config.yaml
d_expert: 64
d_shared_expert: 64
moe_layers: [2, 3, 4, 5, 6, 7, 8]
balance_loss: 0.00954
num_attention_heads: 6
vocab_size: 8192
norm: "rmsnorm"
norm_eps: 1e-05
tie_word_embeddings: false
parallel_block: false
learning_rate: 0.00142
max_grad_norm: 1.0
warmup_steps: 200
train_tokens: 430300000
dataset: "wikipedia_en"
Below are experts of layer 5 (counted from 0) of a mixture-of-experts language model. Rows are named router (the router's row for the expert), gate (a neuron's input weights, with its number), up (a neuron's input weights, with its number) and show model dimensions 0-191. Each number is 128 + 24 x the weight over its row's rms, rounded and kept within 0 to 255. Numbers have three digits each.
After each expert's rows: a language model's description of what the expert responds to. This comes from a sample of Wikipedia text that the model never trained on.

# expert 29
router:155091132120102145135100164108093171172140134156131183107136139130083123138088150135123175113119063112088135155144134147122133119162098147137161111141105140114171165096093125101110095171117130113107131150137115110156165147152118105126095162151129136134123139098135093136120130097114134141146187127161093138108108118122105140129145171100123167145133088139093152131128154136137089118137109168130145120114089144141145163095106114118104165144108127163176108112156169118107105164140139149166144122114111166100110129128085097136153114121111148178129112128118090129112104115112102133
gate0:123063118121159131078103123134138098126142133131099125120143104166098102165124146121116098135115129111141116136139095176178156150102135102145149156155139135124165086116150136087174134132179150135145111130094145159182129107163101142145141111131122120185124147134167136090132169087103127104141116126124158102132084112154141108136168129126132138145119121129131112102127094142106082129158108137119143094154116122123080116148143129182115136083130158167119143145143143106170149121174101100141132090132126115179122110120126155130158131173127122159082131137164167134147125119145118138
up0:119096141150119126084095133131094151108148142142146129131120113168108158153155127104110140146137124098148115122147135149108148102080131125154126119137110152091135123140151164087175146129127183131127123131119134142145125117170104150139174134139152066168115146127120101099153150047095157118116074138095150115161128135137150121157154127147138151144117128181125117097127114164102154129121125116109149115136152148136103122135151110145124133090114188143108125126088162120188135116155109081109125151129148132170098135124106098149140168099139101149090118143116180110126163116135099154
Middle word pieces inside Latin species and genus names and other foreign names, such as Lepido-pt-era, ob-sc-urus, cast-elnaui.

# expert 3
router:087120132139170127148103111179120168098123103110162091133162181124101099143153147163174090147115141163110154172101109127160144131122149083115111133168134151104135133120113107140116151153121098113120179157114139171084092138128130087134145155116142155113094122110130156129115125142136103158130123124138099122150129124169121158120087116106128128104140161145106097142088135166110150174125125153131104099140115138106108120107136138179118105140100093089135096119150109145150098112103144119131136093123122154149134162143120146145149153095159129135118178068117150095102155155144158148
gate2:130147113118138129103086112105079116097139138127118090120159121130120119145107121104156143145123082065132124141128090133145122116148095155107089137123126083103090109144117155116148105059127159132161126092100134173078118098157128138132139143123141131139079103111071110085122128140155093136107145122111129119151139138124151119118144119100111160090138113112109167136133127084145101148137150100152119107107124102082082133175138087120118136122120112084134138102146125112096117132115149148149110113148104122149084164125144080102140132135130158141119127079116161134119120092094194142
up2:148169090115108176097156109104148131109127162169113157137123113084108059105144112135138114093140139072113088124118153122155082122150101136132134110121104149147084155111102154141130134156134126149141106130156104162102123115159138129086162133084160109130110125111141147092113128138120149157108104066094150106150168132121147100131142151117081141118124112138165131116120099173103127135118126131097115145123063152092102144089120110126161135139150098156150170102152106156104134107148134131130123139094145136148124106101105089140133144105094118112096137103142126124139189133118147142
Word-initial fragments of proper names and words, often capitalized, like Gu, Lu, Wa, Al-bu-ms, Hel-mu-t, in credits and discographies.

# expert 49
router:087158117155115122126122134155136131121109143084093113165136117121146142131195103177151101137120129120120122142121105164133095098128115125148162121113124103100089109132099167141080091156142114112143099124104112091147145122113131107116117160132097107119120160161126146118154110117128147184119123097115100176115117101135137165114137111123143112107145155151129115111089114124154108148111099158086146150168115116188171148123140167163161114168146151103136126094148094094136142125112141128125102114102134119152125138138149173155135139179076134099118130106103150097127187092115097154
gate0:134154135147113105162142099080137105123159105109157116159133121125169122123155106141105120104149120118117127087111134138112155162066128129124133142125129113150083150147137113119051133128156130131180142104162111142121157140154134132079128164162101074093131133082115110123126129165179082107086124126134165160131142152120134134088091063117145117150142155138201113126136130090124135121083147131127145137120115128129135090137141158152116105167151131159144126131158133115113120121157105128091145146094133157141084130109152152143136108126145146116129136142121153109151090178130119146
up0:119165118119102125144142120149129140119104081150109115071140128134105135145092191102139112133096108145124195115125127123071099144115127132155100104155091154130115139155159140144092125162097140137119145122149126115090104120113112153153175086088136138106116133144105106086125120108161170154129177119126100106093117102152159128120132138152169149152156146111116133122123119117081154106113137101167095158134132153116116124118114174146159100104152095132131142142097129173112161112139124163148087107149115127091141137097090111147112105177106149149122113107170114082122124134120110152
Geographic coordinate symbols and compass letters (°, ′, ″, N, W, the slash), plus street-direction abbreviations like W. Johnson St.

# expert 6
router:084157103089146137160126172154106102094127137094118137110133116134116164148121142159136160111091114116115118148113125103178135141111140097126147161115117144153132131132088117138127171148154096163110135155127101162164090130153139112112119099124083116079146117113150109168090094144134130150134114174181110158161114155129101133113147167105104143144157110133138124108149126151104104168133140129137106115149139120081093184120117108104109133101108144145160128144102132148168142087133103133136126149168124148121118101092145091184097128078150131131104109078106108121130116158101098146
gate0:102134151146118114083112157135128115138132105142106100132149121132101149151110132150123127106173109080156097109137156129134172144141109126134173117136142090124097111142112097111144096138134098145177139123153107153115119128150118099148130127154086140147098094125167158106109127104143119163087101122129157156154110143126138109096108109138119153133094112133115107133156145109140083169147131156141114136166093147131160168100128165095149078122102108152104146177132079097119091129138159074131145124104171127146164153103090147149158134147141114098124162128159120129163059116115166120
up0:122151163142122121111097129141138102151187148130097133167173118146128130099117112208085121089123133127122162113162130122157111060155126135093122123147137145118149125158151112179107108105153125111153111130157120129148134091109134154128138122137102136091141115117100124082162114106128157134114113086109148138090109143149104136149150155147106112112133112109121094148193142139120142164125137091099125145175103118139139150073137111138128144155133169143134149156130077118157095113099140124158116150122141148121118105120122116147100153095103168127097154121123092177135133092104168116
Articles and demonstratives opening noun phrases, mostly the/The/This, often sentence-initial in species or census articles: The axolotl, the council.

# expert 17
router:159116150134147162151143146150136133172141166098114121129147151127131136116121112144158089141151127103154115091138158116113156099151130096126152121141109099174095156116177131116112072154102167171170099135136147123154135140136156150100144124127113138162142134091163156104112127132126160101133200146142121105163158134115082133111125103148134116161154147134139115130131148079130091136103165122106132138175161133126135123140139090167114139145149101119135078157127158148106140132092116140162111131112135148144130147085155144146115149131168136169091160106146178088162087129113108115
gate1:120092106172144145148145157157160152078146145116100114128121129111169148109124149092159141121155141122162099121136115114155157125145168137144101167138141126119130132070115135127180120135129113138159100130101153137113117148109182133141147131115142088083151148105091144144145146105123207089120139096099107132166173108082133095148092121097147125126086090086110139138106121169139146115158128131116147102118157108131094120063119131178178119139146115112148107110120150116117108137107064125144147148128150119142172151123120133094142121120111145129118116111125139154144129145139147136
up1:152151121070107129135150137121144142142131132145140111081157119155077125139130147124114114140114143117159131155149153120145125131144105166105128130127130142140142097179148106113125118143123131112128090173097122083117164142147142158119119119146158169138128091111116146145072207172129131165118131114145103132117118151124136140154134120146113158105178164174148107115123151113141122103188127128099159153082114146139133141146133150101104155117146147085100124095149149144174144169111126142131123138126094069123119139102071102162084103108127124118118130139169140153135111165146099096
Field labels in infobox-style lists, above all by in Directed by or Music by, plus Born, Coordinates, Genus, Preceded.

# expert 0
router:106089133105134155088114183129110129111148135106116161120147107113094133127137151113175159123162122125131113171170118150149159117157132113092116165171147107157134082085086069125083095157152129134119157157181109119145159101085099140121118135165105102091097130132183126144111136145122159124137133107113122112142148141160121124102110098134141119129148148144093116121137166092144132158134113186140137103093096118137120130142141162105119119169110135141131116112135165137109086103120127124128130137152143128130099136155090127076100130079132179152148110106115120121090157123127123149
gate2:120156104139157147093127144149150122091121103148111123156141142098137172123121137119157133116136122120122117134125098132124094096112108113154158117114142133124115119110107110119186136175141154120100158107103093116143102083104172134152120128157118125093150135096089070145122114126158131108142183076149089120140133124162149133104176084118103118084073077103112088092163158132138156091124134133108135143130157124150167131118149151105180146125117177139138138120094140161144114108143134125116135158099135149157117114148137134115133125119135117136135151101125133159087051149117166121
up2:124141130139137103142099121142102086147123145158137090130132124148113096098128131130130113130095130117133110117125136200120140119092185141123130143140130135159127115138164150124076139106125112132120103140121144180143192133134119149082120115143121142164118106175177179113128162156112157157110058165146119111113142126123119127118083149124136144162147148100134133162154075122124146173142118142151116145119121109125061173112122101130114101157126086124079149132173116091128092142159129114178139139130133143107163109133127127139139136131122093112110126153124162111138189108119131130
Opening word pieces of surnames after first names, like Dem(psey), Conn(or), Ze(lensky), plus 'ern' in alternative/alternate.

# expert 37
router:122121129132115135141087156134145136145144137126163135099163107083169154119114147123112112155127145110092107145142150156124133130106109124144171152102111145099078102190097157125128147129152076137158156115104120115153142117121116142132142080113120130133089127151140130155131166154092087125116098152120160139096148117101122162106178121146157094113088094165124131120116110149124147114112100127107110147137130140176117149172124080126113102160101110127106174110113128152083112087091117115103080137147164108165105132182104115166107112130095080124143105121119137158137151133104133099
gate1:091172143135121110136157113124150154096104147102114122163128119152137090111143146130101158105124144146144139113139148145125105107143066128104166104162132127121128094148101153110142139105130126123130110146132157127118103161159097136114160144113163192152145128121098129136126126122101137125122111112108144135117122108129157127098205108161123144167118090143138121109102097117115139125112172122156107154154122143155109110132138141108128120170135126126144140097126128140111106159145109135179128155171105155111166099141086117084099118147148096130067121088163102141119114158180163046
up1:088097135137117132107141124105148145084089147098126121156127168136137102136135149132115158094100129136137111121162160143102146106148083142090095122133098135122121136160114136099130118099130171131114116140148138131139094154178103151120134124141133147158130143119108127155122130130104140135135108097106192108142104136126175124133186128151119162160106127136122076089135118108123158128157145113149104152128117106119105123151170135106133139172106138114163108136169131141090122170181106134142086186151124181112134124143122114100150122117116082125126148068143112164119106136133195082
Names of countries, states and cities, often the second word of a name: United States, North America, New York City, France.

# expert 35
router:169097117103139168141137089144136175115091105136124158070089134133144142143178117103118116150177148083113114076154142123131119140156118119104127101146132103138156118162133082134156101140086155114128087119118105176108096146148132163124104127129106114149151115149134117109159165112121101124097122111128131166153136127145153091140122155087150098149105144155139112142132175123114124141176141100125122126144140145102120133096117113160126121097137145169142140119098143121121180142120119088160155141091112154139131133130118141076123119141172132088171094114145099152118125140115095068
gate2:155111118129126172167135121120155103111070128128137143098114098148141126144092137124123123127098135140143142161145119163114168147121168127112111126093141120130124069103095129147135155124101070127162141121141139123134107109139150087159100106137138122142147154124129166151156100153118140092109135119153149155125131113128156146099121150120133129145187110119178162138133079112093135135110091150110143162109088114098140128138159080122139164114102135148161107133132155078161126108117106139154101168097108128112076126127134170108112097150138149149180100116084142154154130117170167088
up2:165086113135136159150136125153148157107102148160118161120112099109137140135115119129135125141104097143137123166116096190099137132135099128093157094102133109133116066111078108131119155154064092096125107095126125140129120121126140133174133130114161123111126150135092164179142132129112137106118106147150138189144146120137119136092117128112141106133150110114153127082117083093154144092102142104111118171125097110145122130132145109144112184122105120154187116155124149081149110107106078160143092132122137137114095160150113136155115099140130145161169106114099132149160152118153130101
Prepositions beginning a phrase, mostly in, also of, on, by, from, during, as in Women in law, In 2021.

# expert 16
router:107122148085173122145092144143141095109095146108111118114138127145133181133133154107142139108114104089140146112115140117143115142090070137101156161123123116141116123090129137129120157079134124123095139083165126138133103133165124121135093106098114147104166103118144117154146100116199104151104098144146110112166110196142127082124124137141133132158153125123163149141159118159105108125115125145154143119107137107098123161139141150089113180115147143121166135131088097136135168094127113122133127154134108160107150114092163109170078134130139134111129123116151087072076095144121132117
gate2:169134145115164118112139121148111120137122148161155102153140147130153131119135106120152160184110088116159139110170135131111119105135128145102144114110118129128123155098147086176086193140124150099114099098170171150123122136152128160141083068114142160133113156111093081090101171097124110088171156119142161099136176152148108110130115133136154146128127108109119082134130126169162105140088133124154160143099131137141114105120122137145122087119106136144176098156138115111097136138131167113168164158106091107128139137119157114116138123112154084104125109147112156127150148105128122152
up2:113126143159126094138126118118143142090102098136151127090130131092120094119150137164144132088133151124144103148066067119168116123142107103191122133159177113117142139156113164144134145141134091133131157136099087146089158126122136100170156147136123088112132070140130148140135119150165140176108087128156161155157143134117127152120130136120120137144137172138137167157098104147113183135179158128089123113161128113117168150165104138144098129144132101143153122129122085154162139134115152108147142145139139122130119103139096149125091115182143157128121095115169121142127140147109128088
Articles and possessives opening a noun phrase, mostly the and a, often after of or on: the, a, their, its.

# expert 50
router:115083114111106135152089153078110138093102126102127155125135130093138141108147154169132188102142081119126138134102158126160172068131103135141151157113108178132146159129078133051111112147141146134131141167126102104110127130148122112131070121142132153120125130141149129111156140112122132132129152138165168140159101068148080138141120120124145146119114148133110119126097155151125176115165113129126158144137089148124183119131121139129122137118091143104139105125136134165116103116111146141134095144145108128074113138149101145114118128126149158154191099099117121144102138094145107158
gate2:096127157114131087131133145129138125162114136169105082084122139105132101096100099130112117108147142091187145139132106122135171094111125113143143130131122098146118116135149163086193118139160145100131123115100089153106117149156089137154129150117088148130137110167110157144158139149094126112151154127150129158141092111100137177179099128146145132171134147107120130116134133159101104166162168135174127110166120081145162148142119108108130135169135120149118143138166092098123071128147129097155149136169151102163101149119114112130118090131091117153118153097120094137134141156138133128
up2:137158110128122180121147129085122090137143138103081152140093158137127115130132134168148130136163141136077104120088122126122113084116115135094120133138096130158140116109107068111148123120087169141131095103140152073147152103125114133129136119161129113134128129112165113127085091108130118121113155108132147116097134132158132150090165139077130142120109120159155132096140122121146124079116109116092132119127138166121098105161175137146098141128126142158157098116077135131143190114141082159132135127154112138118163083120132182164091133192109130144138078140118122113119146107149113131
Pieces inside Spanish, Portuguese or Slavic names, like z in Velázquez, á in González, do in Romualdo, José.

# expert 10
router:113162148118150105121104122127120113089101101107143126133141145103171121145097119157124117116128151148135083150154139147092130139149154099119074157143103130118175135148175114121161140102113159191142103124111144126174142164128137091138131139141155143160156088137134146147120121165095156141119150127116120109101161097121102114170071123146088136165140103158129147122150128141115129070143114137151160076115160119118117134135124137144091125139134127127134091075132150141145168133147140163127132105101102092177094105146110141162107103108148152150121145136126164077136114100157090096
gate0:085110171128134173145147167120113106093128120094147127147133132123141120140095158114113180131125130136112155140124134120143117098134123115083162151092102117121123141126117144110154123150138153147179122143142087134137089141082129091135107172131114132117149120207126112136134146111121129165126123136161128163098113130175159140114141118165124161127095111102079157097134120150169097130144114090093158097130154125170147112146154139123164098129113146148131070143124133106122143151116085139086144148125140133125143093128150121094094153126139099126149099102095144161070073113158123120
up0:147116114133091070088098121110142139148125137172141124115154104116124158120136120129158098111116125114139112099098149166148147170131140136124096126129144079141113107153143131147123141119115108090093083143100135135130160143132111120128162101117130138130092156096145140122116151136129159161145093130112116160138143128133079085143148163119156099138168129129155092147092101130120129124120118123143127205154122126145108098099135088096087134134108116150138190123156118139139130101103133108145155146149102130130138119158114102132181109114094128152037145123153120103179112133068123141
Words and labels inside sports results and election tables, such as Votes, Candidate, main draw, loan return, semifinals.

# expert 59
router:094126155096195124152121139167131094108109139110144102108131114118143166117155165093113161102121120130142124125111153109154112138108111113096155155099115152148123115104148161137145119089142130167126136131133142150142099120155123105152097092131116107111158108129130107174127117111216134133117085154140105118148116180143141096119136149091123120152156132121148140122157149131112104126133133097161138155152149075101106167137122113099131194147167120144172166158100116136135164080141092125101170159144085140111162106123143122133093134125139132115122118090119110079119107122118131143
gate0:156137141123120133159107102127207140109152106165143154105111084117143127075066146111135125172103140128149100152158095134108098133160117156147105151129122129136115149127113116129171125149090114117169122143128119146125140117130095133134120100169118127109166140142128143079098193107140141155111115171177156142136176094160119160146148132126160120135086107086153126137116111135094084183087080133112130126141145163123134154158112132127126126101118119132143118105151079138127130113111112104137125160159160130136154109118099167138141102147117106132134160148146144129155116142135179132
up0:080135095159125157096125100119105162112087157138098129161129176137135116164191122147117113089149097124161144152165098132139146131109162090106121115167149140118168091140127130132086188094138174126111116094124108142132122123127141113134164157128152122140149093152141116154138132159124145116142164115141097137125097119092116155101142127102125101088166114143111123098142156147144159120156099109139132125150137092160169080112172133100167107147132172135118163096154133124102118129112115131125099095121104144111148140083129086127128181103139097122095152110101135109115121149111118116
The and possessive determiners right after a preposition, mostly the, also his, their, its, as in of the, within the.

# expert 23
router:119131114088134163136091118141107148170127161167142125150146151087112148127085169147098096101141132106131185137120082152135115136150130106105143140146144116140157140111148159162164129161091130135135165116080056161151104171147167131143137133119113118110123099146106171162154117130133131136117140107119103181146171149104110124111155149133164167151168131141152119142125121156103099147160174173133112139114106143150117138101109166101142121145137097137165129112168136104154122123159190138106123148112092175129136152112118131134100115174148148143117128109125139139102144121122125140
gate1:126138159108112124098149134172126094170142140103123154140150130096130136141143130149159116094101097109148106165179138093115112146124134134112156133118111149074135132117125141153139195178138137122135099111098110085084118112112123143160148142137152131166128128121140082097087121116136194124151149153106115127124088092126124137098135178110119144110137111098118123162139100127124112132158108138117088126115139111091149160122137115149178089137140119137113160095104144140131107177141115125143096107148099109148136199168075128122126114121090119091112156117109105107147107108166115139
up1:085118155110142089079148118147068119140117151106126160145137115108136127163125141151121167141079126159148091154140140155082086190118148133110157137110155115148177165121158146125089131146144142127147129108137145117130126118111143122171129123119155119111084122152112123108124117140157140137161120106117118153111112115186097169118131170119141138150106123104103126131122123093135131110154117130124110103119125128101141096112101132139210151151152132112141170099078093114159094179106152132123118131156095093159105137130105104124107103126103150155132171098137103120120125087102111102
Mostly of and colons in biology and anatomy text, as in genus of, epithelium of, plus Type strain and Genus labels.

# expert 13
router:144103156093142091141127107122147135112145132100149122170125150148124150117144117130130120154128142124106117112152145140083152098150121090131101173149125127131101135085143089138102125139155157086085128107117089184130088125132110132131124136154126140103134153148141097166121129156151108143142135111189125068154148094157132129117051131145132128127173103133150101111119137157155119154111105153096161108115110167112135105120093138175094103167132131119184130121129110107133168101142141124118192144140150161145180168141137136116113119118137090099143114135137143089091153141134130148
gate1:160104136106123096117105138126101102131156137160128159171167115163122152122171107109161104065078148142155103157143135120113121097115116143119124108171102110140168129184097151094135118133140178143129112147131140104124161054103112121089156131132159130104144139127131103167122140147099117121145138114126083098121108131131098121123129119092157129143134120145104127110071141147135137109119121136150133166094169088130115147098114120126161147155093122157190121093159159137141145121126132165133134095140134109101105150105107117138147101093141175129086101150159163140119152124101136115
up1:112174090114137135137112156098111095110117152107125120129142127183087148113128095129176127156167111083122123103110118138106123114098097114145156124103086130120129153132101104122126124160122159117145090177151082124135154108111137188101129137117149111141104135144056132154156127156120109119129124111151114093096152134114163157107092123073105105182099113113130133147105140125104140107142126112147147122159139132127116120177092168089114119132088141129121142122163095131113105099149147160116108093119064131145154131120151123146114109132160135075097110127125151127104126130120155077
Capitalized words inside song, album and film titles, especially pronouns and function words: Give Me, Love Me, What About.

# expert 22
router:149117125100124164165084061146130162162098142137132113118103142155161140133094151105150084109132168130106145074088119147139109147115106132130114131129131118149160123093106105132143119135109158099160112084111094169145075131157142137098134125132118103138180107133120149098124140095159115104103107129096147151164122132131108079141117151108193129155151162105141117158156135144131130151162148090141155131147134094100124124151123112153145092153149144120147123110098109114145162153126131120145147183094090145108147156128135140090118120131127154096119114129171108127101091149112140079
gate1:093097101156165136138119120127164154126147140108124126115131142086079150166138105154131148169111135127143131100130089145160113164114171112136131138124122080114151131121105104139109097150143092112134133130155131094100159144155157123127079093178168123140117119104108117116148141142160121104190131119134130143147169155154160139110142147096120108158084119147117124157092114145125165170120184126148146149080109111157103128131155126112117110120118090114116117109145166124144133147169102124103185123137101094155095126088123125112128167144131168081163091119138133133120101162161103118
up1:170170124077089113119155136126139141170115070144127119145154118138150107089131149108079126098158127148107112151153154084138123085145124122116128124114140149137124134158140132126113186112119153149127111132079108137137130125098116125093181156077072124119117135146159128087127092120098144111061160144120114133119083142100110117137126089154128123122168128108143121091170129110126127099105103117131116111129162160139125101117099110151130133119123188152136148147115115154122158135095160091144095147137125174125167122098121128122103094168146083119102138132102123131121105118091132148
Prepositions right after a noun, overwhelmingly of in one of and point of view, also for, among, including.

# expert 25
router:112165112130150113084110099070111133094136130079125104142122154144124141123117115141131138174135123142095116136151156135098103118155120104138120120152112136132108102136150126146112113162081125085090120130124108124119090146140140153115099162136118115118115161183108109176124144130134080121133080137128153079119153096160175108118081140167134166148119105113129091101138138140170155143105105142127149138113105138135111110146132163135088082155133113129168110113143090124079121155173157159110124121161121121145142132113139157141145159153153118103136138157113107052153140146155084120
gate1:100121126132116072151131106130102126113155124103108167132144156160123125161134125150119148082123135135122107181144179139099100133123099134131156177155133132141113132136149118106113066157123113123148124150133102151159141122120118137147063116137142115172129151124165111134126143122150107153106136118160125112150116130123106161156151141103191102138120114144103133129099142143192115122153111123136110128140088179144148137127122117142186110125105161110153140098155137124101187114141140111118119086114092103077146174130120105120118103172127173113168095103153126147156164115099111103
up1:087126103111144091140158152128133148098116113101111106109125129154154104148113134134108102103109187140156066153143178128136141152118145118119090124132163135093119110091133155119128086138132135094130125156120119141129134109069100133179139102154083120164147175177167105131119150118138163100118064101108139118122115155144113158114145132123152122156109126149097130144122139116139148127150111111134089148164091126152124101151118112137132075122115122122102162121096128106083119148125163116107145147151150116096097115144132098146129174101132151111145146107167122131092133089062142113
Pieces and words inside quoted song or work titles and dialogue-like phrases: Your, You, I Should've, contractions like isn't, exclamation marks.

# expert 7
router:139120138131112150145103162147162155148138114102114152089168128095185159102138145072077074139108127135160082143164135130111143166102141143115113164133128133114130096156176134095165122124159102125181155103128111144100110118160129133091133105094145099143091162110129112161158137131133137093100091127120158148097165161120136142133147119145106116115121112125154104086102105128121158129116102130124093120116099117162122101164164111125111111109150125095084144116109166142082166139135135142111075105137120099147104149129110115123100115115084105158130129153149137151132147109150143094
gate0:158166096124106154112127123142168133125121074112125141144104147139117146098125139125123141114139130132162116137142149156134154172118125118141153105133152123099161125123117118063147150124137112115119154160144142131144123132143180113133098106102115124125145196098169118182106122110101123121098166101142133124125135125128154130129149129080151094113116138093130104149134138103111123100130123141136100132100127150095128117161119101148161106150131125147034135152105152080136139188158102145092124094148106152122114151159145156151157089135145131133138103056135115130067135098118152149
up0:116121084144113151102120116138164112153139102107121128148108122127115154123110107118138151110136131121186132133156160125160094169151146137135142110123096145100192159096152127083136116148145128119134115143110132142123141174151174092106084130132093087111132166133165143180146138120135151160109150130162181130108087124121110111138153119091118136096127160081106093130128147165114115121158139162128150136103128150154162158138150069093159114136096137179095131162115133142143144167153086122153142128117103136131114165168121161159110138121166105090144131122120087135099106112142119125
Nouns naming organizations and governing bodies, often inside proper names: Union, League, World War, Army, government, Republic, Institute.

# expert 44
router:144120108102152117142115123131125145127117139177172133170108138110158089133138109103108114119113136162132108092113167119142129154147150146125085111106133185115085168149103145093089121158074097149134107150104112164132112126131160141128161096170151112129088126109156148118139113128114100116104128139125131105130129121174089151151149121144071106134096096144126105150109157143122152071104111145154165113090109166139143139089124122126167120112163117116165099113113132123158122089132128159117123115187101086136125134091093148137147133133163153149124093099115143140123153107117183129
gate0:171145148100127117132135100155106123158126155130129129112138177137138151126123118075128127117148174135147143105156151157142119124130148132107111139146113111116134122093136096101128065080124119134145099154110157122162117096131150074122119129121132102121139144158146128156137137072135153132094111152128143117156106120123130157155087160119142095124120131079154101126071102123126155189092106123125150095103132094106139135186099128133126137117157160157099150150086123128090110146179147113151154140121095123144123115117152144088148086116177094113149140173164169156130116141150155114
up0:154144133122123113144140089149103134135124167137111126096106186150126120120120117100111139133121181159157155115125141145136120098137150112132119139117135133119135138091109085085118053104124108135128144159129136153148142107131153089122129106123120133116136133161128119152151126091135109133092114137147169106158086117124108176148127134125171102133121142068141087148103099127127157148092123150119174084084149107118130138177116126132136118097129139157123135138099121143103097101155127137149121129112078134140143109126135152112161077104151073141160149173192176165146156140147160108
Middle pieces of common nouns about vehicles, war and events, like go in wagons, isi in crisis, war, bomb, camp.

# expert 34
router:144140160126125135112138159118131141131119148205133129109137079125111144132160096120175135154146150148083144155128084124129140118170102120143162146146104144120113135148094168103101087137133104117127147133126105134168136126121127126111142150152103118117135117148119138166136175088144157106136160155137167165131185131149154107108158126133120132146152123112097141124115107195166108165149121150106087151172135121141113118135140166165118080144146147118135121186126105148133144112095134161150125100099163102125123183131145123120141120167081158162107119129129115141129167095082136142
gate0:100148147134107146124147137098158135105127102194114141123143099084166168151105110116136138151119142145075114154144120132161133083122116099137109184151097131165138154127110121092117146133087122122103091144144175118098123130142037113132134106161132129110170110134146148157127168108152087133140150135088136136126114111167131151112135111140155130130142205156071162132117143126169141135157145139130155127132113108147115110141143122148121118156135124132095124104091135161160148147128119139140140134187116130138103151143119160098104108133134123163133111090089113134162133137130091126
up0:103097128144132117101157114075136166087115112188118138115164101097111111161118161109150176155098122123069121124142148144116140092116122150122100118127096135144153149109085112080137129192144153105130108099153143120104125154141072116124124123159113152084141153147138113193112119135156103139117122163136123138098133124155105136155132137101156120141177140145104146140093107123133133154142184129129126140146129121129104095137169090141126146155139144140101110107145147128148179158090102116145172159172102122156143164133139150150129104142119122130115104118116082108158122124137141161
First letters or syllables of names and uncommon words split into pieces, such as Z in Zura, Ph in PhD, ph in phenomenon.

# expert 53
router:124160117116126099135108100126092113099149143134125158103130132105110124127208131171143127145130141150104083115137128116143108102150139127148148143159135158136181137145101156148123136154112130204157099152128159086160167124151158128139132132120112135154131159141128151120131144107122164127145164131122135128089117116143127119117132115138091146129142155142119124128110118140167171120129133113096160090099132120165153171171110150117135099161143152104130122101154144143123102099094119137153122157116179158136143086129125143088136167132089180143124174128146165072101182117123085147
gate2:108159104138134125180131115094134106097121157129146121110109162121133128147130091177195100152133131142103134109134169120137125141145159134121153105103112138115107157140130071131085108129105158149101111161098099133118072107098119128144075121102097182165127105081143150136112117126102142072090111149153115081125111177139125128129151101144110164157114105087136128099160121165137144104179127112114102112146098125134153140112144141135114136145145091133130184106107087134128127109115141151074129104135103144130136101111117115156131152121122114116132145106141088095110122109151136165
up2:102145111134121162126155150135123124124161129077145125146114121101119118139123155092124103180139140117121129114145174118139127139164114134153158089085104124153112135152157132144123147091100171117090164096084107136153111160123136122126109086104099123153109135089113149145145146116141111124114196148122128110136095148160171138180122130118063120144138135170166113130121119114134104133133177106115108112080105121144184101120106148123149159121174129106104130148102089140114085094095143089090175142135107137128169145103163138133131144141124106099089149150122145135124102137108121147
Pipe separators, numbers and abbreviations in sports and election stat tables, such as Loss, Win, GF, Goals, percentages.

# expert 27
router:131116146127099117124126174124118128116128145143151187107081097134115127130132125128140139130115169162112170159100121164126089155156087101187108137163100155119135127115125136135120118121162093095138153146137098116140098147135169114108122158166065138151126151128125087157178162154126114126134172146108112157142116102137127154133152114158114141153165172093125115144097087127136118168111095148098092114148117135172119126086141158134130105140146179098151097177158133127128165119108153141134144129097108107122128183166083104138156106142112133144131140126099140101138120107146124137
gate1:108111127163178151131112129113145179125116157125140165179160137131136090155102092147123108112155118164123117094172086109133107150144160141098118169121104107152141158109143159096122137122132127119097098119139151140121155121142132135110137189126114177151105117135104128169109092106133153108128132106136158145118122135156102110130153121146063131094132141148130115176130099111110144091134138148131123144159149120143128127142147135160134106158163093111170163184133154111139190133114186142102141143147153141111145108161123141145089200109135098128120138139139121159128129118117117173
up1:178143131130087114138099104126147147134125131167116118088103156124154175137145136117098098119063122136132158135130158098114123133125144164106124109127086135125133132143117128158143132126163103131136145106147150152170105146178115114123156136114123094136154160097150105147118097127126103134143130139095066098108137114120124146082202143118154116109150126144109150084088142138140139142125127153149148128123116089137142121126116123131138165129114139115074137118121156106145116116147120142142148108145141150132154141122158034119159055181094115146121111117118156172140136087143101133
Single capital letters or capitalized openings right after hyphens, quotes or brackets, as in anti-Kurdish, Daco-Roman, O'Madden, U-122.

# expert 11
router:113127151107114127124095164138119099093136119094117100115170115119082106134084114129110131155119122107126125157111129117131092154130138128119125164124142106082152108122132098145148148158131141102137180130105122106102126183114129167097122130121166141126098114143135110142119130169136129130194090123146102112121171142121111124147154146172175123146130098137129133137168160145159124167120081161133144152094130147128112138168151129144111108109158120081086078114129119165083119105111104106073096127142116116139138098138108110180148093115167096078145145150114115081135101143141140114
gate0:143123149119160143140127143127110139125144127151135132080145130149125134140135107117136143112115118142100117110137121159094116111134157105099108131150077166102103121119139138146117124090116151141130104161135120104122151144099109167126194065111132129164115129145109123114118130120099095162155183139120116122121129159088182119125196095136130135139107093137146115148145087129139127112122094127118097125183167116117112133173178132163171129146127153109080126139104154098119151150158149121135125084090150122152128079132148107174119129120165115118074115116107131131143164157151192115
up0:121117145151128097128137164116115153120113104111132148170130180123101114109117149089130148147069130135089129086152122170113117123082110119121156122164101085121143107128173134090122163133144135184170095127126116131119139151120093160104149077099133133152119124127099131103123108101074101150084122118132148127082096173121204155119142121152115164099127115109158112132142168113145186112125132154161078114123120121129130125150159129146104164128128144123118111120111134156125122144155116135139151138128133131178145073115113125130150122129158137103098114113163091128154144162103150131
Words and numbers in music discography and chart tables, such as Billboard 200, Singles, album, Hot Country Songs, 000.